Experts of a small language model.
Size: 13 layers, width 128, 39.2M parameters.
Below are experts of layer 2 (counted from 0) of a mixture-of-experts language model. Rows are named router (the router's row for the expert), down (a neuron's output weights, with its number) and show model dimensions 0-127. Each number is 500 + 25 x the weight over its row's rms, rounded and kept within 0 to 999. Numbers have three digits each.
Before each expert's rows: a language model's description of what the expert responds to. This comes from a sample of Wikipedia text that the model never trained on.

# expert 50
What it handles: Abstract and heading nouns. Common nouns naming position, measure or record, often in headers or infoboxes, like Date, Rank, end, head, back, return, debut.
router:500514522497503512500524506484530501460492492449483530536468447527462464465512507508492469453537469489504511520489487512559494496474529491510495512499492456444520485472475474516487492481503490493486487500456493463513529500509521447463469498523497522531459540493503558496466485475492493533503456520506474512515458517534519526493519460448501502558516504492494504484523489507513485499466
down3:529478483520537514518510490520474489502505488494512428493499485468509460508515544530487528490567552490491481529503543526447484479492467506471502484463514519461541493495495529500475490476487500480493464478481501495473519498504544471516481528526496475513472521521503447486506513508487460484469497504474465511536476465529484513543513464466498478496451519479509511479477510491543521546489

# expert 53
What it handles: Line breaks. Line breaks ending list items, table rows, headings and paragraphs, often followed by a dash, pipe or blank line.
router:480510485455437537524544476514527506474477499492511540501511490511501481469513494513502491532493458502526506519509462516467505471442492491481524528478512547489518505477486485524492498502512519528536495501442495494518495515516527492535525499496480522469485468546490550521513515455496479516546446510474488476507495498483529549469539480524467480536517453509518550498507500540497517481507
down3:468505520440514516516531503518497530486486524504523478507483493505462533496547460509512522484519475504487525522462527549504471506485517492524525545507517482506483481480539465485502469533458506494522480507498518474509493505541520507479495449480488519516508460506493487529440489523462494497454448516516502460460456524505486471544501511497490462502528499507519528522543506466467452512479

# expert 37
What it handles: Dashes and range symbols. Dashes, hyphens, slashes and degree or plus signs between numbers or names, as in 2007–08, 3–6, and/or, N/A.
router:517484500505479500527516485546511546533493487503488531485453448545527477504491489490530469508546469501499515549495522515479524451460517495496495516504503527474493523446502456459482474518557530497554535501476476479495539510527501509515487474489495532516489523481514514498545500482493437539483498476491510494503507475544496537485510469455502528491493498498497526472483498445502505497497
down0:521473526463537489494502529476502505510486525528470507497517531512506497507490479547470504492537544533457517510513510486476484532480532447503484507500559481496506455541494524508469530473537466487519535502540446487500471481473509476517545501497540496511516524481487502497521462498478449527510508480493499506494533490475463517499457527559504476519508490541478506466511523472494512470537

# expert 2
What it handles: Word-final suffix pieces. Closing pieces of words and names, often before commas or "the", like -en in Rosenborg, -ing in wrongdoing, and particles over, up, at.
router:537511476488446551518502485516555534477498515468490522531460520501508518468493487515520506515522497497489504502497497508511511474445515477516536497503469479460521504506499472508519465490559535485501464531465466468516514489483490516550478480513494537477492501512512516533495548468503522523550460505489435510480476512503543545511525497501519524497516461500516543528497465522497470490477
down0:487468496475502508478497486474452465505556486497490523449508481485460502506535527490522483500448506498498531457511511567498491509502535511557509536453498480474494485473523458537525500543500550498504483490521483508538496476485499557471523500497485508526507535485559533471539486501457535506506518495533520514521484515481496543484479510496490470461509467494512492486503525486510508489506

# expert 57
What it handles: Mid-word lowercase fragments. Short lowercase pieces, often vowel-consonant pairs inside or ending foreign names and words, such as os in Christos, in, an, o.
router:539533503466456491495544510502525539476524523511459508518490480534515494504488502517558493543521470503548457476535537535510515494462537482489511448474462524535518471521489462483512498546510503494496482509498462477527496484507467518482495454542488512481478483526479495478544509483487503502501526507505492468539516456514536544515489475523533502504537473497535535508501476525476500499495
down0:504492490498547507491485522527496497496515496491502512503479513501479524476501472505471494504451507500524527476513496477520494506496484587504476513506459472517500473498513511490537507534456502526471520508478477479570482490537481536516523451517519547506459496474467507453545508500510482494513530467516459444493527458503484467547484509551494484490502461505531504520451504500492511475485

# expert 38
What it handles: Capitals and table blanks. Blank cells and single spaces in tables, percent signs, Roman numerals and letters inside acronyms, such as UNICEF, FW, BYU, §.
router:524521515463468530515540445536514536507526505504502550483487502511541456465490493515531492522511443480513488508490519511508539490456498475516518534490486489462490489454532522540452496489497525499535489526497448482526521493482498479493488478483493488469441482524497528484526546455483519509508496500498488451505515469544530529486536456484507485496515495499483532502539468499487511491514
down3:494476490519494466518474450501458486492493463464499485507472440524474518495480516471487498502505489463498471543510483528485521479478525473459472507492487471525527519528461526522478499468514554507508560493486510474496492504493488481493491480524514448510490520544563528503473466516504507456518486496517523488506472552483470517498498489459533480483435490482485466478478503477500480488530

# expert 7
What it handles: Opening quotes, parentheses. Opening parentheses and quotation marks before titles or explanations, like video "Like a Prayer", plus stray words such as out, up, years.
router:502518518493460535522503498502550512508485546480520483506474479515511500520455523494513489498524461514486531519482525522530505480419543476520498508530477492493542471491514514494501500489514527498533520483464501498510550560489503459483468510520500525492494516499522526506507508506454490514549486494496493497515519498500514558505522486462481518560522478482530520540455465503467512441485
down0:530477535544496492480483518514498475510479507519514512520526501508512525539487458503479507455488479471534496526539490518528520547547493522501467461488522514519500477497470497498480499489416485475504512528502530501474534492477492565479543529499546470517542456484484484512457495486460531529524489482495503553488482525496519511512511496472506519491482477466513496482477465503516512551505

# expert 56
What it handles: Wiki markup delimiters. Table pipe characters and section-heading equals signs at line starts or ends, such as ==Overview==, ===, and row-opening |.
router:527485509471486500510484504507527487486471519502485481468495487491502506519492525503571491464519499498461475499464496499480536493489510482520487468527450461522495473486497509504516517475562537489535487535483531463500526521453507486534523451465453490482446463502501492485517503503493511514559500518515465469478496517497535462567500500487490481507431473505491501488466507477487504526496
down1:506512494509493492486473536504496520500428521503487490511507519473484562501486539468533488484498501503509517540494555468476491515493516476533477488514471466496455505498527514502520499540479504538502475509539521491494502524469527506527518494472494534467462474465462499544507479537467537533500530519469479500512487533523540445455509474500471520492502456461494468536503505522461504497514

# expert 54
What it handles: Suffixes and adverbs. Word-final suffix pieces like -ly, -ers, -ions, -ings, as in Eventually, observers, opinions, plus also, him, them, again and years.
router:526529484456467511539487469547511504489525510495462510507483509532535502515441484495541497496512489536513502500502482477496534501489478488517533455512514517447510493503493518490472446504534549541512481501492491443487517511460481474509471491499536512454486483525500519526509524479491480485567476488475514488473509472508550543497531467512532514525514503511501541548499503534502523514490
down2:513492472462477498540509492511535508504513460478432475464504473557504493534503487471488467495525516524515507531546468521465540482517519467506508477485485497534485511524512520510471499505468507492510488529516505505469530471456483450518503472491544482494479464499451518514486491503531466527503504495514497514498515512496549504454503522472528486559520526527548537504513527506504501551479

# expert 6
What it handles: Line breaks before sections. Line-break tokens ending paragraphs or infobox blocks, usually before a heading, new paragraph or list, as after "Personal information".
router:534480524490482492477502482469500472503496496536525480556464471517532472495537485501512522529542480488495452547534506489493515501507522467521447491454456507494486454488458548517521491510526518519498513523504535542512512491540529460519512466466458533469490507514513487506534497517475557491497503471455486508533505500451496508512476507533450514515501500492469507495494510527471496480490
down3:474467504504503477491461510495499514488488484447513502505524541544508529502536476498462467489471527475503496526524488472538501508494490514485527530459526455482511443480520506511501449453486482528466503504516479495500517509504488527504484485502552504492513422451512500491452465462468509521471498526552519513519520547533487498474485500467519510486529503475470480492494473495516518472528